config = dict(
    balance_loss=0.00387,
    vocab_size=2048,
    optimizer='muon',
)
Below are experts of layer 6 (counted from 0) of a mixture-of-experts language model. Rows are named gate (a neuron's input weights, with its number), up (a neuron's input weights, with its number) and show model dimensions 0-191. Each number is 500 + 25 x the weight over its row's rms, rounded and kept within 0 to 999. Numbers have three digits each.
Before each expert's rows: a language model's description of what the expert responds to. This comes from a sample of Wikipedia text that the model never trained on.

# expert 6
Post-article word starts. Opening pieces after A or a and similar words, like the z of Azerbaijan and Azteca, plus standalone an, the, reg, cl, mov.
gate0:518468490484441522535455479526477473506515472521481522482520534488493540511512482508512535487484471507450552485527498509522558452519495494473522490476520494487481478531494527467463513472506474495461513518450490491504518476527501481495493522507519472502522493518479537537516537463519501487481506518517492489512481491475515467477454488532500526475470467492530519475511468475452484506499532485524526522474513513557477502510527483532504506529483504535516560480539498480467534455511486515467494497521489475478487466531463555462452488466507518502487496509461532470512529513518523501
up0:473444495535550497511496463508503497484486525526480505499521504504479483499472507476548471500525502518529472509479530491515489527474446504508534465502494504469494518457528472541511529468494496495528493468473510537485479477520497472506488489499474524494515471483466478450503481563491508517484503467488519534509527543502489483526470499466531481486551546495471489513519502487547511483483483475463509550509478496498474552501492529461497506466518469525421494561467513453508507533498502491508499505475473497518505538480479502495476539550470492487549510515474512529490484534489481495
gate1:506503558518492493504514499493488515471485517498470493493505495524544421533514506511474514529458487466493505538501500517473596507513495495510499523477510489510493516528468471487539476494465521486490533516544511443501495536491500506515465506518475492536493467487516536544513470523545476515500498492519524543523479525512500508496491478478505498554521484474537486505498479479482469527516487446493497485511482456534505520507468526468538448516525497485511451518528510534474515507477515489566439511489510491497501460487518510517499471493523507528488502467476514493524551481508497516
up1:463476475485505516522511559479515466514551505495515531524511496472497512483464476487509490478536450508484541502483481444521435482480493506523508507489544497513531480481507491564482536478486459484511532492485515510542521498490509454425528477507545517480468461504527516509473511485495501492552476527504484490502545510459497516467505498530450567464468482519515480487527519497527478513485514519514494482481479551489495466501537506498457487537510490511504509457457478507517472524504457515503489511518526505503469497519513507505518484479483474491496498513503461458472495490492526484
gate2:485472490442508477509471519541541490497518492493517488479531547495462455508471499497514544461502538508473517491506481497494494510501450478474497496496478545487496496476499498551479502494479484524523474526523499532500540507527515522530478522541477532518484513503460484531502523482513483483487469514453524540542503464477441483520470483454488484514507496460478469504515484524501520495531499518531516516490513522493565535484512465498457547472490515559489518544486483468486526522505478529503498532499498542494493447475492504488482492506432526523516539471501510501490458488481486485
up2:516500537462511473451514482528525504497505482478482457487494521482489478516509461469506507489498506460522484454510532470546512526509518489528528489493496504491507474499512478533495445525455491502473482508522470511497513509556491502501497551486508530499419473501457508461502531476521501503515486486527484478511461481538504457515497506523507525528511524483475471493499502492485529507553456502486561510502500525517487503488483486471513447472484487501503441502491547507521482553553494429497534464537491499479512503466533506508457482494480502500499499492502554528503523497492495537
gate3:523488508500504531494489476518513476500480484500502518506510511479524521452477515529464474464518485534459487508487499474499546470500485515521509507489520549512514479531487492487528499510508501501465462473453458497470523484556488502497530495476498515483517505504546481492471534529524489546517479484511530460495518535512499471511476472532494496478505465438495469502471505487484505478447474561495520483495461491492534425519509492525501493519486497490490494458544510500470458505490494520472500528482502456479521445482491524494534498445486524480543490503452441538475491546519518489
up3:432495493518494514486497512500487523526453490499536477512486471526470525530485512511509471461511501517535481514491509562555520496463458488457482482501481432529543462488474473469460521495542492458503498465547518464517509502496484508528536474533501503500460486456514478470499512491455506448489491520508467515477478510485497494551493526533457510480473504504486512477517519509507464507447494506454498525512527555504459545481496498506514509537478495482470526506483461488514522494534498515526481518500531506486533511492504499500518518491499499440475494513502483495466511459517476487
gate4:507448529459492470477452511459452527480541489541512528490528522457499515484477485491519505515477472502455481483479496482512511479534507502478503488500508527491560542471513486480495474438523501514465534486505441519467455497533507520523529493511494503495556504491513460482468508472455479456465478454462479475476505536495505459456518498538515510453519509549496503517491497518521495500498483517501470454534516459497550516540481498489480486500491519493469495524514487508484465500457495520476486494505513486518507500490483515479533530503491501503475504485493509482511475547478552526
up4:508477489515442529507501421515497483483483511511477485532532529541510475526528488510507468521510527484541497539490486497495483477486486489461489466496472517487499492498499510461547514514487492512512460508494488519513492503505505506540505526477447506485478490480496488502509473518531517561503486546544477508468510456511460529482516534423541497505521491469487555502521558523499490511513509487486485488511501513534487454483507480502517501501492474493511517508495525500490464505533482515511547492510520519530533557534461519461553446473486464495522504491505483500551472504524529530

# expert 49
Sports competition nouns. Sports nouns and word endings in athletic or competition text, such as round in draft picks, season, League, medal, team.
gate0:499447515519524469550525533532468482480476500527507493517537470521508543493501473560472500468500479441483487499522469507462488513504479453455506510496531489496510507476467470520505493496511513516446504456507501529459509548508521452478486504491518501497520488509485514511513526536480484524494493483464543471470510455542504481478495489487555483464484533498474534466544493475501502535445477470532498530469481485503483458523463490524498518451517521511494497518493528461482442512491514525518514526492485455490518532535492493505508480468501493505510511529465517516536491521479522489
up0:476508494510507523458464501505509488517512477409522484452504517491509532502501523484479521504476501526473487519482498554482524508478508535501535473532477486473483501522529510496525510490516520542486480462531482532537482502529459508487490498512521504528484528493547537478463482448559473467443554566485511474502512503495510525487503481520498499516514456474503516484535491525476492516553512462509503479520506488517486488500531454506501498519460491499522485439488547471523493512524514498486473491469469534497496511447507464504523493540526514500507525495479486523487517489530538521
gate1:532482480486508453506529523539507472496498535541537510504500530540478464474491504493524479501495469473482497498517526501536487503501486531497479509439478498483519507459489515510480513473520510508498514454532477535505496502489472497475481482488476504502488555498481506483578498521541483498516507518484495532527472500497486483531473529521508475477493501461474481517549486506477427477528516485516546508504498477523500494455524496490500504473515497461549544487473520543518503526510515498462504519503502529562526512471555474496503551529443533514546484509470477527494502528492474526
up1:473460483507553510478528439529552477507521477529489501504522498530509499465502496499524541479501501484503469543466540506486480489546500497514513483502505427508520507526521478541504483470461451479534527490501538522485514487489467476469485490483482499511541560518487495475477479495529506490501461496514488522500494508500467495559500493500541506532479508501575544506485517532475442540517533486454549479505477505508536484511474507479526503486455499491554514512502485479523537528514497524478504498483512513480491526488487498512519483507464469488522464525509486480456508496503525488
gate2:511491526483453514514533494447496490485460507543491451508503486537507485496541493511455517530484491524544522508491520517526500487498501522485514474512513492504468491525514512465516521517541478494521447525517481478500490486499465495528476487522526480551507486511463460545475529515472507482516540491491485546474507481539502511468507501469514541484486492508509508496561477481529495499478465497506491471528540491507515514478522504497475538511482531532500511471514477461547526546481472469518505532506527465536475434469518483537502530534437571494477498492522509495492481482481496518
up2:496511495522513481465523537508449473504507507511528500502462506477490531517537472458494489505522502477517486516548505478503499498494511525476568473496504502526520483476475493497489484498498493487477540489508544503532503514499468485495485493497474478529524464493508531448514506539470443470498496513506503554479544546487510531525463475503443534494485487548462523475496484446486480504498550531511473535505504573509550486482542526524536511528511507509548503462530476521463503473528515538516525516483514479452512529489516503497528511498509522515465530536472531502492509496502498508
gate3:487469511497494471526542521535494519532495481474493488486495532530541475557506500513504499508498469534530517491487539509467544480555484507478497487514533517481489478525499511484557476471501523467507497488460496560473525482508496503527515487479491509494463529518511443516478488538503548476519487514504537526518471525521554495497478476470500531476508544463466459484549480461496572510503507472503487487489508483522476480469504505519501447488473512501465504513506508497522536512465480494493502482495412508501514497498501483485505533513511498531498449467498482482489517472549484494
up3:538504483503480539488492503467494500500506490510517552502505443512494525507466491533517516486503534480522499514493514461524505510472520529509479534527456519532466529472544509549416508537487509511510511504498497525487464522513505489478551469482533534446530501471497515527504482526473518499493487463519493475503503513481476422503493523537503513523492535534531514543481529537504475507492518513495488503494483509479470508499545456548492503525519496506461484510501471471509466535505482495519553491470520499494480516459490519551511480510480532478518491562527487476504475487481511538
gate4:532470478521576505521520500485518478454458469493520495470496473461481536528499483484455553525526499471500498472505509503521503513494500490490483435510468489504502503444533520508562485497471519494548484480509486509516549459517506456506519501541482515496523474499491519500508523492520516504523480490537502503483502525521493530544491544496507519496498498485480525507499555462519522544493544531470497483479497551492474505476473498531514524506470518509521504538533499451520453480501496533464545490505521530492507477454474476464536517522503484521476513529480491500452505479511479498
up4:513503544524534500465523522496510463499508525510496478488504523477516510555511504490459554472520534495465528547461518516484505528526444537531507525534535462529503469500463486479500543485499534496483483487562529474480507474458496507463502498481537501493522510483513531488480466484492505533480565515518523523503441483516483535539467520454543498478523495490474450464467455520510527473498522487504508497521533485502467504489528542479480480507539506482498476464488490489522508492476526519518488512483518550494508489520484461497520532504479516503471480495506454491500505465486483513

# expert 57
Latinate scientific pieces. Word-internal Latin/Greek pieces in taxonomic names and learned words, e.g. azt(ec)a, Hemimy(c)ale, chron(olog)ical, dec, crit, sc starts.
gate1:463532454449515504449488475495501507501508527506511556504548491478481526501502503506458500484507479537476486501472462483494451450510525496498464513527482512486444478472521503498555537498516505491541514465493472498526501485489509503511528503535473466480483529499493475499490468546551520527487468457475479493483534527508492487484515521499491490469523495535494482548527466490546476524496471493501548492483504446533460482471466481480479531433449489490507527506527495500538503551500471476482493498527499475482484478502535502498500488506472498524495474486536497480547504503519507517
up1:515497486465507481525503532493448508516522458489493486528481467461493508493497524472492526488483529500475543473473510481493523523508526528506525542564473500507505495501531489527492490523492487461491478545485497571492527494485481509461502514488494535473469526490522518545516497480480490505491525482479511501469453500502470528480507521477504526533515518539521546482475482543485487498534518498509513547498529524470586558464569534516511484528494510508485500476454534475486475483533519488549536473487471510481489473490471514488496527496495498485482484497450487519505507496533518473
gate2:534495506510515476510506459490539512486556511512510536468482528466486523511496546477512451510498542489514531503492486470509502449490541469509442472520464512445533491478470499510498487440500532454502488494495478488467512459489506484451529501472483495449497535490508503494533533490469489467495502487522519480486521517468535499523498503493497494468512483522496484536483443494477534518470525461486518508539493482528521540527465471544476500478539470551516496481431511467506523513495465498497498493499457496473493497492446530525481479495498497510477473496466519485507507536502496488
up2:470541468513493502513454492494473543496457498475493541531546487516495520473498465553509521512492485486515513524511475473478536481507449502475485516502523509501503511510500481478512486474488524481514497525501497482492500494472496527484481456499479524505508486508514507503481439493545473472525480492527460475493471488487489465477490495463512496498465452498421505482512486490563482461522529493530518558505557545519511490496478499552496535506526549497510508531513511511462491530507526491532547478486460500529519515520531476507484515541477502512541516495443507537492535525485484507
gate3:529465524513477550505461468464512459474486499490518529477512465499468484503505526498512580504508485468516503483526466515511525551487508528478487488503513469504488498515481511470511505470549543494502453522476519441488504508518494513528489522485492508471508441469476513479509504530471480488469487542478517485467445495509480528523476524476499502498497493475444522493501516498474489521439487542454540521506468513465510503538451488486500481515513466456494486481484529509481469533489495477489469494490504530464500474508477556499482451489485481478499542509466513519507518509486511531
up3:497489513518507534494483536543481474486459512458480525490512439484492483496482501502497513506483527505482488496479492505505491502515498507531517513484503504509492485510517488521500493522489551504517466509496490504507499494562505536534532463473501535477486510517489486509453492526489548545501474537502531503520474518520520512514469509525511445515519484492453448503510500517524533497424506523518500518503473475480464483507430504514480511544500444518516490508537523492451524552509534515504480534490544507479468463487493489491539529546537484492521525545457488508549536471525518480
gate4:482522487458499507515470501508499506498500512507457494493521488459469518479502506541501501532486531520499499512457471483509526500498453493498504513480492470492522469546480496547496524518525506491543526463552470474548508540513468543479483501526491503517481525483522525494455514487472489501473498486503493496510552505536487460529496504480448490465464470505480518547479524491493468552483486504542515461499497508519467488502462476508512529494519521465497520505460502558484501499522481531544513510491475478496453483496521512465497438527501499526478485526446463476455496505425499491
up4:514497485518556491463449477502499471478487533493503514529492492524499515521541476501488522544522495529487529491511510475516512476504503489536494479506493481507467483499513490475536492540488521526492520475529481461522535503506488501536477507474520517478485534519507463514504527534494448522549498494535481479475478512541516551496507520465505469502491472469484525474550541501481537481500491522494500522494493458491545509452507480501520506520496507522440471487453506459495486490508519532413525505530482466460468443485483500488482483477471505516505547483530550508475489491531532515
gate5:540478475486519483530474543498483491490492527510528519492457545465528530510514493579497465504466480538516526503481488516452488515504501488514485511515464504531538468513496480495486527465493522454490510476523512553482488465478485437504542514477520494485510514490466512506518503500489498507494496545524485496510533485470510443494489503479530514495536496498510491491497495506514534507493512532523521504513495549480571463515521503505473465528497515513526503504509434453513494513502549525556491457454488521505477455493484486452528513465520503519519463492477496473481478537503508487
up5:488499533520515462497537442474479492484525518517502466497541473493504474480520490556488524477443443494482478493523470513531509503457505516486489519533477510480524496513501491506511463512496505472505525527452493495509515424536520555471496504516473497479496493513508417447511528480520487489509540493533534459509511493521528492494443482499432464527529511491508492479490477485482518538457486515485486505450446495463464518488526523503529519499472480461472514496487503477529513498514481517501525509488486527503521501504493470495525480503508517485493526504494474499496487525496555524

# expert 54
Determiners before nouns. Articles and possessives such as the, a, his, its, their before a noun, plus the adjective suffix -al in coastal.
gate1:503514500520516478535510508496537518541539479522528464545478548512496542513546506496494492474524517514507528501499510502489511485525487497452513482480512514489471517497483482503516496474523503450498492539486507518508503484476526506484496495547518477449472488499490534482474539476534482486486490492522480494455482479545483527517514495540490472512459506470500452506502489477515495473464522512457502513496487507459506487520461499474536497461537543479510555488510433514539506504415462534519508545475457458503517475512498523519506483558508491546481509475491494526507531519505483479
up1:515475517524513521523496487485507501515481508484491494482525527471482498511515490497470467452481479501504527474486523547508477523469454457497477520505516529477512475505519544464460482538518460495523498524548516461521554524465517502509514476551532474486504496525477487480497473520494498485491531527499512554483545450562495501494516463484545485518507501496443538492508498493546504514512529515480512536507492506526499527504489528476495476520511479512531558473521492490469516522519474514467497547502519504498507511488493444530492541525524463537430479515509516483490512484445482484
gate2:495496525488488506513513518501542476491504497527471490504514453541469529518513448541470474486485513501439497470500520489473518503534475518493470525514499543480448473564504471478506554490493512495502495488499512516520513485499488485464516494506543485509467469473487458490493504505513508529485485490487504507461502475517474485498473493478481544490505468491481499541549498511477512481521547501508513471494491485497502519482538460470498500525537553495474501521516492475501522511428456526504520464484499507477485528538519514475555477510497525511499589485455521490469549496516460505
up2:472485526488447477493508514462532501502459480473515495480529491503531490499487507481477499477553509504499527514488501447447503525512526519505516506498479514479507508476508515527489553519474489542510522479498502533543537492473516496544540496529503461498496533503479424490507474477497526509530467528512494475519498458509526486473513485482533468453452515513449504507537463495494504490508514529489484508491507508469522487491499474493528507574482525511460531530498477460541488524498532491464497463544497506447446468499525474536521513519499524493470515508480489516517516482456509468
gate3:485512474566464499534533470548521505487511460501500500491520485494466474486510508533545506495484499514508489478470489511510507473473528531494533519516499477505517482505479496513507526499504499507474519489486508499484514516488543491502440515529522484545508520515515520472440531495507523482482506521462477482525538521480531531540514540526556481510565472453518444508527536484494491549508575479489494489499506482496456499512474502482485517515509478484505487490548509523489513487486493526483504474433476500508535474562462519499553501495481473469490487507525509519483510504495482548
up3:563538514491502479463485502500493490471540527503472530519520499493495498520439490523486497497479490546466513487553525497520452480500484487494470513457506522503527474473501504529490523479489524536541510494510510503487477504476515478521463489421494502526500508517504481504529508517515470492521496554564513527482479514475505499487514541554499488488487547508510475455506469489488511520486451534518508428478499439486506452507499479515478473504488493467543513510481491511530468463516471478550485517471515501504521521486467492507480469525481527496541484526516539497499509538498498517
gate4:486495480533491512574530499510500503471498480543504515492479523474493542527453476533471520454456524497502560499494533504487486468509493562525496512528465455449444478536489535476529488502497524491489487486469527510511505488503519478487518464487551538508444506485507520509488517520530488478482495465532520524472518522529484481524455473500509481515470482515491502501531471475442514511494512540507517493501505488457473486487514522461488488498515461501553479504496493516500488527461506437534517485532498495502516523509498477468499495517543488483477518498500491485483530506513547548
up4:536508457500515515517505524525479545535543491504498478504513522462501511508479444510464544511499510464532471481545502431521495481514476476528520541480505517512464489475501500496488503519531551473470503488530502515510511493496499508507480493503475516508524511505507522500504496498487457511513544542512530504516487539528498502518480472495537502477516556515518494518516501504429480545578553479494512492505489453513544490513521509497534535528486442463486499520519512487490486515486535502530509431438533470500537491481504506505522482527515507532501504487490527477503508494503539508
gate5:512497507518516495505520500515532518529497457503477475548532489507475497520487525572472508500471519524513494481494514487514468502504461505503521527520498517515501458494511469502501494475516502515495458526559537584465500512468498510461484545508499476521546524504518526503492467551484498511546472488476510492469486503485550472523469502451501524475527499475487498461490539487500538522525496492503485537515465479517476523505502474471539499492495514457498515563505442497532458493513496535497478528523518488528531498492471489485499473508484499440483527514526555510489480520542507505
up5:498507503477493562461513507510519486479440504507488504510491533535515502509463536496452473503495468535470522522481489443486511469501469547512501519457483511486534492488476508458503487518557497516498487494512497526464470511548480473475481480526479490513516515487499436457502489473528478527514473540507507513504453515523523503514477458510490511509499491490508522500529485476464526495519526473479456471557496499534533530451441470489528521498513526506532463495478501517489500497470459494456457534503514467479499529511451502483484497521530507534483537489477482511524521512506483476

# expert 29
Word-initial stems. Opening stems or prefixes of verbs and nouns before their endings, like com in outcomes, se, pro, inter, ol in solve, ro in Detroit.
gate1:480471492463479528511480523475542518519504505520505479503476529492489496468494469509523463546533494480507472498500529457416505513497534504513490501522505458504552553542516509440517494551504477489477506461503504469503436468498465453460506483535465489475511504564482439525534478492472502467462483551515496514534504478536522520497480448498496516487466482483506505502505521480481492505508525472541525504501495497498512486520468522533458507490484495521488480515496490483530510516519521518490495484506460489509510505489502487498452479546559528510499488475489498468502519500520498515
up1:517524493521493518531496513535481475465479490498553547503539480507495550511436521513522527490491486465530481502514488513514475500484451507496509503517514540488508472485523462505461478454489474477544518553489549486446543498512526531511548528498495519513517498485510542481482520490521495503527486508485482495467525502468528474539522476480517510506515523483448524462506488509538510484513533500489508482529505540484536489505487523500473522488507484477468534578511482509477466483475504490500519513477500486497525537524526510457494484493459491510573534484527546516462504486490500506
gate2:506496501491509489511479520486515505516531474519511502488469471471430525534472455506449478499485499519505473510472529537471454509513500517544454549494488537483510473512546519460553531532478488485515507520524527507529477512472527513495512480529526498470514488503512507499547524448567501480548483508522491498525477482484485493502470459507481544500466488520522543504453495497531487468474479499505495514511535488501482507500529528488528532545500495458535474539557495501518533485455458484532529506490495457475498515516493506509508527540483486493475520539509476468521490488503503494
up2:512481510526503567506519521484516475520510484466506537533495499482507519513501475516559509504503500490494468484517523454510509441494520493529486490487506491454517515522520473514477477508489513481512495505514471488431488493492486518520499534474450463514510494480468451520449501471484498488506503493499496474533479484499528520492513481474529467461523508447511515514530568493506556490497533481496533503489450493464466489447475491531480487558504511516525499492493506488483508464484496517476532497497516474490497538530486520525503527428476547502490505488487533470499527456548521468
gate3:549499461499514480534525445490541472521565499503480533489492542457541545528532506513526510477496531477455507502476466513504480468548553491459449535505503523526523496467485476487514501495474503529501465531473530456543502481511521480484494460530516513470509460498527533489434499534493516511473481478477482527481495453532493511492510479495488488487501534497511482509506516540479471511467506455505463484503460479521517524515475527498505501518520484509517448521502459491487491501488506519483487492516484536549491489490493498533478513476524517513499518543533518533539497518504493509
up3:496486498527509515491487467507519523505516545500477487526515490463532505480494459554542546538512457478495511463538540477466475506500482527548534515487469508539528520509513486554480476507517510506492542530487474513470511541542485518501468513471500560500530515496498465441482480496514477476480495515503451505495528532445472487509501521495544463449504455498519519515490523515488466484531481469517527490503537498496483485500475490505475483519531538504488517502473524487508471507495457509466518530494506544517540477529452525498554524475480485504514475526528498514536491488490496502
gate4:507480505433477477503505504506504465481554486516481526496479530533526507516531475487476519498499503542516523499478516489463528482500534487528513544511476484518511483516560537478468508517528466441489512506528498492508524505505492467480492497523462430498493510493476524492499510486502521486533545488480478546479478468443526521481464482490488513524491513527496473537491488460467519466497501513483517493491522439460493504485498510524520495506546559455542512493508531483501524500465497460496501518540484487502481497511504524542478504467547522499455519526523459493527521491533537481
up4:450512492537496505482516470486511516511505483503522467466495497464492522481510515518490501444500546495532469518489500489535473476509505460499477497495486563476502477529519496503493530528489501498492482501536545461476476498499469538507473526468552564475505467458554503488508516461491509471558498510483504457543501544504512481552508514529532505460485489471510485465539510506506455508466506503552475523526490507516486474507533500547479497501495473523536486484517498485489481492515504531472523498471538489477525485474496523559534462489531505511503477543493486515496518492493472549
gate5:519502536481486535546475544520504488459464481507566485449541532457518508538500524498517479513496512510492497547511490505515496523540471529448501508511495525509519486549491521499535512535500514519545517450497466483524485545503521494518449504470520531525481540478511482473507526527528536480516480492499528456492543495510468498533500514521514530507526501478514521471540539510484485524508507503500463494504504545559521498510504448495472506509474511478555515484555484474502468491512531521557532508521482530471483495516508522465499524508506506521502482528513485514494487504539498520
up5:500484478469499505447450488527496484541515520514506486482486521458510488507514468466524469525466484534544480477495460535498521517483491549478500453500484498503479521497472529541483535487508466561465516511545436499497498496471501537556511509464483486496535499512484497510498510505470477449533568508525495522553530487532493515523506502481502487541514479497466485554499486439555508513473494465493452484509558527488523488516530504514501497506520527469512489502492496496522515545495494517488493473503511480529500501491495507488507477499467523476481536519503541478486469500476498493

# expert 55
Name-ending syllables. Syllables ending personal and place names, such as il in Khalil, Shamil, Yeovil, plus el, ur in Arthur, ian in Lothian.
gate1:491481463484490579503468523468531535511523487500490547507551512495520505529500492514482491505450501533499495480537478500557540484545517483460470500533495540537507531486475503532503516525519538524481503531517502482504504496473497486482518476454484499499558481482481488505500539485469498467489491490502501549505517503477501521486490501525510518463485489489497527541512496482490559520535486501532515498518452460535549498469462514513509558523492526499489497443464495498503522540507501470507478489481524485546515539519487491502491533482479446481450498476501530485483512505514522530
up1:511449499532530499498510454537517504518508497487497494493480500449504502516484525530516539513470509523521505507461568566489507483498502503509472490496457461490523478496492509504466528495509468487499503494486493508460494486527510488502491475466505527491502494456479539566489525510464532541512463500548494501505511509489512520472509472550522494513478496472537470456503501498545531478477502478486465506521504479488494476485537560515512541477493458508467515506452458497501511462486533518496440549482500490482531473492517489497501503565477518468516541490496474516483490458517525472
gate2:516513468474509456523519492487516515458521451468524492468543493481476486455485497495499492483524531506513482536490551492514526483543480484466497539462451498546507482479545500484537477513522530462490523498505438506513500506499480509499479489515476553519523459481497521521445518514511471519472501496518522535504520474511496468457492506509486465493547523476492472489520520492454497494471476520484517517508476483532502523496508476482453515479479435528523492487497478522468509469486455480505516529550531484508492520559541500495480500518512522473454517521553492496493528497490499526
up2:484516532510513531506498503469520480533501469526533510558488542516539445534481477450465516516528499527523500538496480514533473498527491490507496481475550572535477482500482488519517463470459501496552498477531506462506494522464534516520526489468492513491528486486533458467486483520457509524533502484474552502475524501478492538542481565522479513503509509548486495485504456488495488505546516511504463461481496488487508510476508495519518511526488566527511502525482498508495501554530509490501481511480468484472485476495512545453503492514457490510495492504510498515503475481527492509
gate3:502485486485504529500494509561485511500483489492499474504511523533494503477477505482499502537534547495536481492477502510535535500516514488516513486514486525469534499452492525465538488488580508484504519490507471496492470505484530515480509503536493533494479481505522511470502505472536550501481480511464429449528497511461505490511512447486484499482495494520488498514475496494483502531452493492476488526480542499514467483472533461499477521469513479512523517517510464470507449506525504444526520526539486541497485458534496451461498464539488489556499504480492502553462461503452485501
up3:487508467546529490477502507508524517492485516497518502507507508519508488482513522485517481493517518469505493508490468517507496515523514488498457497496504515461478518504513526507514538507498497520496520526508537557534449508511499535516510504531472529492505528508524512512514539535496495478535468499498472523489558523462459506502511491531486503489502514539492509497478489524451534512467488506495456467498516541479457491470483495582497503517482472542533478475470566450493518507504471498521532507489521495505511507495493472444548510558462543482486540472496441492474502511511419475
gate4:507517482524497506501536456470565498518510486552521517491482518473507524513507550543526540476527513518474512526506511527514537554509454484507444515507487505566463513463479477494508497530473521472482480509515449490483508482497491443480548493562507504500490481476459504541516521471508484489468516507468492526512538528452539500530482483518537525555556498486508521506494500472549517482492525471512472512481505506494460477507497479453528546473503485509491506518530493498494528505520493489532505536515489497535500487493497503498542522479503492480506505502500497493536498510454533505
up4:546486514458499527519483491446497484519462498480504477473475487470530480489495470504513519463462496472509483504505487509546471489511465494485479535511507471501445499474470494515464457512467498510529514514457506523467501474468538492531495514495540503502500485502490502527538503522538475500516494466507488497501488478483538458493502456524497494496483511490534454490476490469524442465504529513500474506512473517491439504512487462522510503499476493481498521467490506503493561547513554465533503451502498455453508543504537502527522516462458509521479472493481494521462534559489502516
gate5:484505530492563465501508503508528530486509500487489497419495539454468495515497468474452503496495514465466468533482526533499527481509535465540478469481519509485522518492474476525519528478545490508504480469523490488491519504471508489540525472495489516493504523505473486525514486504490501465471475503509521491475502510500466512496460529497482499469526499452472480492525526517445532505514464454527540486450522473487487502509443488479516519510517590520535522520456516507492482520499483485467510528484518466531477484503525497484520511479490498565497479518488486479452502510483522482
up5:497528500507489501507483507516512483473475439526501476508466535514484497455508488504481515556473467469517521525517524435491455476468508498487498470490488499508497514531448478498506524505498456524526481548520465472469503496469462527509498517501519542515542521553505480522502466480533487467478522528491472486469465479510507494484497466520522500493548482502510493504480456503483511489469472533526470458481523503550493510524487508448498473449542517479538529471526479517447529551506509507464502520532490483554493523528525491498503466491516474486505527514489479479473527517498521482